config.yaml
num_hidden_layers: 8
router_score: "softmax"
routed_scale: 1.0
norm_place: "out"
positions: "rope"
attn_scale: 0.125
init_std_up: 0.0357
beta2: 0.95
Below are experts of layer 2 (counted from 0) of a mixture-of-experts language model. Rows are named router (the router's row for the expert), down (a neuron's output weights, with its number) and show model dimensions 0-255. Each number is 128 + 24 x the weight over its row's rms, rounded and kept within 0 to 255.
After each expert's rows: "raises" lists some tokens whose logits its average output raises strongly, later layers aside. This comes from a sample of Wikipedia text that the model never trained on.

# expert 58
router [140 184  81 146  95  96 158  99 135  93 101 154 105 111 108 116 126 134 111 146 151 114 123  90 143 131 140 132  89 122 166 173 116 125 108 137 134 161  84 132 156 108 180 129 124 137 142 135 119 121 183 113 107 128 106 131 104 111 116 153 164 117 141 121 123 141 140 151 192 143 126 125  99 103 127 130  83 130 103  91 125 138 137 101 143  85 120 150 131 140 120  86 170 123 111 113 108 111 138 114 127 141 107 125 124 125 172 131 162 140 139 124 128 112 105 122 102 172 178 162 151 135 129 141 123 128 146 136 145 104 122 130  81 104 160  99 113 115  76 123 144 111 104 130  78 125 163 165 146 140 140 119 113 103 116  96 125 107 153 155  86 148 123 139  99 139 117 120 131  79 170 162 130 141  98 125 139  82  91  57 169 145 177 119 159 112 116 112 130 134 146 169 163 126 100  73 109 156 148 145 175 151 145 113 178 133 135 116 122 160 111 150 133 104 118 133 155 119 141 149  93 101 122 125 153 104 101 128 108 106 100 152 104 124 127 128 121 127 121 152 175 143 135 109 117 121 140 122 142 116 128  93 117 105 123 177]
down1 [117 139 162 105 110 110 199 121 132  98 131 166 110 124 136 101 129 166  88 122 129 132  92 132 106 157 126 119 118 104  75 102 128 105 117 135  92  93 104 112 105 121 141 165 104 150 137 125 149 122 142 102 158  87 135 108 134 156 181  94 134 134 123 134 162 130 108 138 124 182 147 106 121 137 126 141 148 114 120 146 108  65 139 125 126 108 134 161 123  98 124  99 130 112  86 136 180 147  99 105 154 168 120 145 154 122 100 132 106 118 119 115 126  91  77 142 156 135 132 142 109 121 143 108 110 136 144 138 129 131 151 160 135 136  98 121 119 137  69 131 116 125  97 113 121 119 152 156  89 128 153 108 100 136  80 129 185 147 138 131 135  91 151 107 182  67 145 139 109 118 103 133 116 148  75 113 100 125 124  93 120 142 103 101  90 115 171 129 102 141 131  83 113 109 137 147 130 157 115 131 128 132 122  96  99 120 135 132 155 128  91  97 114 124 164  84 130 118 167 109 109 163 119 111 127 144 129 158 164 135 103 120 147 149 163 147 102 125 105 155 182 105 106 116  73 159 130 144 108 141 108 119 101 121  83 128]
raises: ",", " with", " and", " of", " alone", "il"

# expert 12
router [161 149  90 119 124 118 135 103 131  87 114 113 132 130 112 119 134 108  70  96 150 119 142 103 184 136 190 129 117 148 139 145 132  79 103 147 135 138 108 131 102 103 145 139  72 142 123 112 139 115 150 118 125 129 139 103 101 132 116 173 139 161 137 136 121 162 114 121 148 114 123 131 131  77 124 110 111 162  97  96  93 154  69 114 152  96 128 148 131  91  97 144 139 132 117 153 144  97 125 128 120 135 136 138  99 152 159  76 120 110 110 115 128 115 138 101 132 156 125 140 115  66 139 137 129 122 125 114 129 103 115 134  83 117 105 113  82 155 114 116 165 115 148 135 110 127 144 172 187 138 163 160 138  38 123 108 117 114 203 131 124 133  91 126 131 108  90 120 168 113 147 151 131 162 127 114 100  76 103 123 141 158 180 127 174 116 119  95 114 104 117 141 165 114 101 119 110 119 132 153 148 107 137 132 137 139 126 156 117 135 119 133 141 116 124 134 115 104  91 133 106 119 124 160 124 105 104 127  93  86  95 149 127 131 116 127  80 124 111 171 114 125 148 128 123 131 155  95 177 127  97 103 116 148 131 133]
down11 [ 94 130 120 113 146 145 107 100 138 139  97 130 115  96 128 118 115 205 145 138 132 132 152 121 117  89 130 132  73 108 107 185 148 149 142 117 161 131 117 120 124 124 173 117 106 137 150  92 172 122 120 102 134 123  94 141 120 148  87 115 105 122 128 125 145 114 127 178 110  81 132 136 122 131 177  61 144 123 107 103 130 106 118 142 128 150 114  97 127 154 148 109 122 205 145 110 150 123 142 106 127  96 130 128 106 134 136 115 114 144 148 137 112 139  88 119  89 149 112 156  79 132 105 173 144 102  82 135 132 126 121 101 151 142 119 161 159 107 100 128 115 115 104 106 139 125 129 144 119 115 130 159 122 149  92 143 126  92  93 181 119 118 115  88 115 164 117 124 123  93  97 142 132 104 116 152 153 133 128 135 111 112 118 126 157 107 186 108 136  79 143 163 112 113 110 171 115 109 167 117 107 149 128 159 146  89  70 137 123  60 158 145 155 151 130 126 129 109 158 119 123 139 140  96 159 119 124 130 170 140 140 123  96 177 154 131 146 122 156 126 113 151 122 101 141 158 134  80 136 161 143 112 143 111 138 114]
raises: ",", " and", "line", "mark", " (", "all"

# expert 20
router [139 138  93 178 114  97 108 110 130 109  99 117 157 118 122 131  86 108 118 150 204 120 143 123 143 101 165 135 117 133 110 138  95 132 124 128 147 131 128 113 126 132 149 134 118  84 124 136 133  92 113 117 134 174 135 129 132 105 114 106 132 134 143 117 131 126 134 202 171 147 126 141 130 129 141 120  99 149 108 110 124 131 131  95 176 100 141 131 146 114 155  93 133 143  94 147 120 154 134 119 121 136 105 173 122 140 125  94 118 142  85 126  56 106 101 112 126 154 120 162 127 128 100 134 114 116 128 126 134 112 111 159 131 101 119 125 118 160  98 121 128 120 157 122  34  76 153 122 158 119 156  87 110  80 127 126 119 136 202 168 123 130 123 141  98 111 128 119 155 108 140 139 134 131 103 139  87  87 123 108  94 161 124 124 143 109 181 113 168 115 109 128 132  94 126 127 128 108 137 115 130 154 180  76 146 131 116 116 109 123 135  98 143 126 124 131 148  99 118 146 104 133 130 140 149  93 108 124  87 124 133 140  35 101 150 124  96 137 115 138 152 189 112 119 146 150 114 125 162 116 130 129 152 145 113 116]
down0 [127 139 129 139  99 141 138 132 105 139  97 178 114 125 143 104 136 110  69 131  86 122 140 109 141 105 136 129 177  88 142 154  95 141 145 123 145 134 175 131 169 120 107 109 150 119 111 137 133 166 124 108  80 133 127 139 161 123 138 134 147 143 139 160 139 105 153  99 133 144 164  70 113 156 126 102 117 109 135 129  87  70 131 131 103 107 145 160 127 110 106 153 169 112 148 153 162 112 147 142 204  96 132 134 104 180 113 143 124 161 110 142  97 146 101  96 142 139  86 107 110 133 141 173 120 130 125 111 126 122  73 130 116  99 153 137 129 108 122  84 103 138 125 154 149 166 114 114 124 129 123 145 150 136 137 124 149  83  96 123 136 128 133 120 129 110 106 132 155 135 114 119 119 126 141 122  99 134 177 144 164 117 113 150 123 137 141  82 121  74  94  79 123 101 141 130 156  96  89  62 183 126 118 129 146 166 132 151 123 158 162 112 143 114 161 141 152 112 109 141 123 132 118  97  91 133 124 110 126  97 146 149 161  75 118 127 103 137 133 149 118 112 148 143  91 141 130 151 118  88 157 175 133 128 148  92]
raises: " ", "oon", "omi", " TBA", "ctions"

# expert 71
router [166 191  99 157 100 128 102 133 134  65 131  96 133 105 111 132  69 151 115 107 162 127  96  88 138 111 143  77 125 141 122 148  95 122 127 139 133 176 101 137 127 126 141 134 109  91 125  90 135 130 123 120 128 167 109 122 122 117 132 133 148 178 132 126 188 134 128 150 135 133  78 131 109 123 140 108 123 118 128 125 115 131  83 109 139 114 133 150 112 129 133 118 139 101 123 128 145 155 118 135 140 138 109 133 147 158 124 107 151  69 134 122  79  52 117 135 105 115 129 160  97  96 130 155 131  99 137 133 136 132  70 118 146 116 132 121 119 127 117 143 131 112 107 161 101 124 147 119 164 122 123 132 134  72  85 112 129 130 143 113 125 115 105 161 115 129 104  59 141 105 126 151  71 112 116 148 108 118 131  98 147 123 134 107 150 112 135  69 117 130 139 121 143  89 137 132  97 115 130 135 141 174 134  94 120 170 110 148 133 126 132 125 144 109 118 223 183 116 104 138  59 115 142 132 125 126 112 140 137 129  92 152 124 154 155 114 127  70 124 140 121 151 122  95 146 111 108 123 120 125 102  96 127 128 128 148]
down0 [136 116 144 133 108 154 126 147 154 177 152  98 123 122 144 119 177  92 106 132 174 173 124 129 108  94 113 128 135 127  98 121 117 117 140 106 103 131 162 170 111 102 162 122 131 131 126 126 120 115 103 132 140 158 114 143 169 109 190  96 108 121 124 131 144  99 193 114 131  74 110 152 117 174 113 144 147 131 141 113 128 152 117 111 134 110 103 168 130  89 161 135 129  99 150 130 112 147 132 141 132 155 139  52 182 109 146 150 151 107 137 139 110 141 122 132  73 139 104 126 142 102 108 166 164 141  81 146 140 129 144 134 111 133 136 123 111 149 172 157 152  93  84 108 131 138 126 112 116 121 139 141 137 167 123 129  98 125 114 135 124 158 146 125 116 136 139 135 148 129 129 119  90  97 130 120 108 121 151 154 109  66 157 151  96 105 153 147 116 144 148 123 140 157 154 124 124 164 147  96  86  90 138 103 134  95 154 150 127 136 159 136 178 201 107 115 126 159 126 141 161 130 116 111 169 124 111 102  93 117 126 128 136 130 121  84 148  77 140 122 139 113 108 110 135  70 120 151 178 110 120 110 152 137 112 110]
raises: " same", " latter", " entire", " idea", " last", " next"

# expert 57
router [133 128 104 161 112  53 120 106 129 110 133 115  92 104 140 129  78 135 109 140 183 115 146 119 126 107 175 140 130 112 110 137  84 129 127 133 119 120  75 118 131 140 152 150 134 124 158 118 131 104 109 123 125 140 141 135 129  88  92 120 144 115 124 122 173 140 113 183 190 138 119 118 121 107 151 142  94 133 119 120 121 138 119  83 176  99 122 151 142 109 142 121 132 153  88 138 124 111 128 113 138 127 165 175 118 138 131  99 128 125 102 137  88  71  84 129 128 127 130 148 109 122 115 123 119  86 121 126 141 102 117 126 116  68 124 111 115 168 101 125 134 106 131 130  76  90 153 113 149 123 180  85 101  88 124 134  96 149 167 155 129 137 146 141  94 107 141 130 139  96 136 145 137 138 102 137 143  76 135  97 139 150 127 125 174 133 120 113 126 113 124 119 151 103 125 103 112 108 139 138 127 143 192  63 153 125 126 130 114 135 136 133 130 122 135 148 104 135 128 181 121 152 127 146 169 101 122 121 128 112 124 136  50 142 147 151 133  98 110 115 164 175 131  94 156 113 134 132 146  85 111 133 189 162 122 124]
down4 [144 156 117 178 142 113  83 127 141 139 121 152 116 100  93 133 115 152 125 151 122 136 125 122 123  96 127 117 107 180 155 105 118 124 136 107 161 129 122 108 133 162 160 125 138 143  83 116 118 116 126 175 119 112 142 148 120 121 107 124  88 129 111  82 137 113 128 129 136 107 129 116 162 104 106 130 117 144 100 142 147 134 106  94 107 103 155 128 112 130 118 102  89 134 163  89 102 152 107 124  90 143 114 122 121 159 124 151 142 113  83 133 177 125 109 108 147 116 131 119 139  72 136 141  87 140 121 141 109 127 118 109 113 128 136 136 154 140  83  96 100  97 167 117  96 134 148  93 109  98 142 128 153 117 172 106 139 116 138  75 161 131 136 113 113 108 118 160 184 145 131 137 113 114 179 130 143 173 141 155 131 183 149  66 109 116 159 150  98 116  90 107 111 117  77 132 131 131 123  94 162 112 131 108 178 120 146 158  99 107 131 138 110 147 150 121 131 133 125 157 161 115 113 108 191 123 131 149 182  98 110 111 121 192 150 125 122  98 148 112 133 110  84 103 132 148  93 129 158 141 134 122 173 156 150  75]
raises: " ", " lyrics", "'t"

# expert 95
router [166 156 144 134  99 100 156 153 120 134 126 170 105 111  81 135 101  92 153 125 107  97 142 134 153 103 137 137 154 134 138 134 125 123 141 156 162 133 150 123  88 125 135 159 103 156 124 124 149  82 150  99 122 117 107 112 151  93 119  98 149 140  93 138 123 136 112 140 156 124 127 139 109 100 196  73  95 154 160 117 133 146 119 118 140 116 104 108 115 164 143 133 120  94 114 157 146  94 128 141  96 153  78 139 112 134 145 136 176 124 139 126 129 124  92  67 147 108 136  97 141 121 145 116 149 115 124 150 105 129  82 154 100  95 162 117 121 179 101 144 141 150 168 156 122  93 146 118 150 170 127 139 101  76 126 121 143 110 140 153 123 159 106 173 118 137 158 126 142  80 176 154 132 136 156 103 117 116 110 127 126 135 173 104 135 138 163 134 149 123 126 124 164 138 105 145 135 128 157 168 138 148 125 104 168 140 119 153  83 160 109  53 112 105 182 178 113 118 112 131 106 143 102 147 154 117 131 139 143 146 132 134 117 121 144 116 130 111 123 150 103 120 158 118 124 113 138  96 117 128  81  68 162 124 118 114]
down0 [106 139 142 148 114 149 140 111 164 122 154 126 170 151 133  64 101 122 131 152 138 131 187 111 104 101 113 118 147 144 139 140 141 151 113 142 138 114  81 129 132 106 143 174 119  75  99 141 191  70 152 107 120 162 105 115 111 123 104 137 158 123 146  76 133 143 109 141 114 122 115  64 129 128 160 189 100 128 110 123 133 138 132 138 181 126 176 149 138 124 108 139 142 110 118  91 164 122  91 122 135 110 126 145 140  93 154 114 137 169 134 103 187 178  76  80 129 124 109 143  98 139 162  87 131 136 103  95  88 120 141 122 114 113 127  97 139 121 150 126 113 157 146 137  90 112 119 151 144 132 147 147 121 110  85 131 121  93 124 111 107 161 146 107 103  92 134 120  78 160 127 144 125 143 112 106 126 105 104 142 129 141 137 110 118 179 162  94 132 137  95 129 145 115 137 145 109 116 127 122 118 143 144 130 139 120 157 152 144 163 115  92  94 130 163 118 117 113 124 114  81 117 132 113 106 110  86  93 134 115 112 103 144 103 166 141 121 128 128 100 137 141 128 131 163 148 160  87 104 148 128  84 134 122 109 159]
raises: "ows", "ag", "aring", "ots", "og", "ot"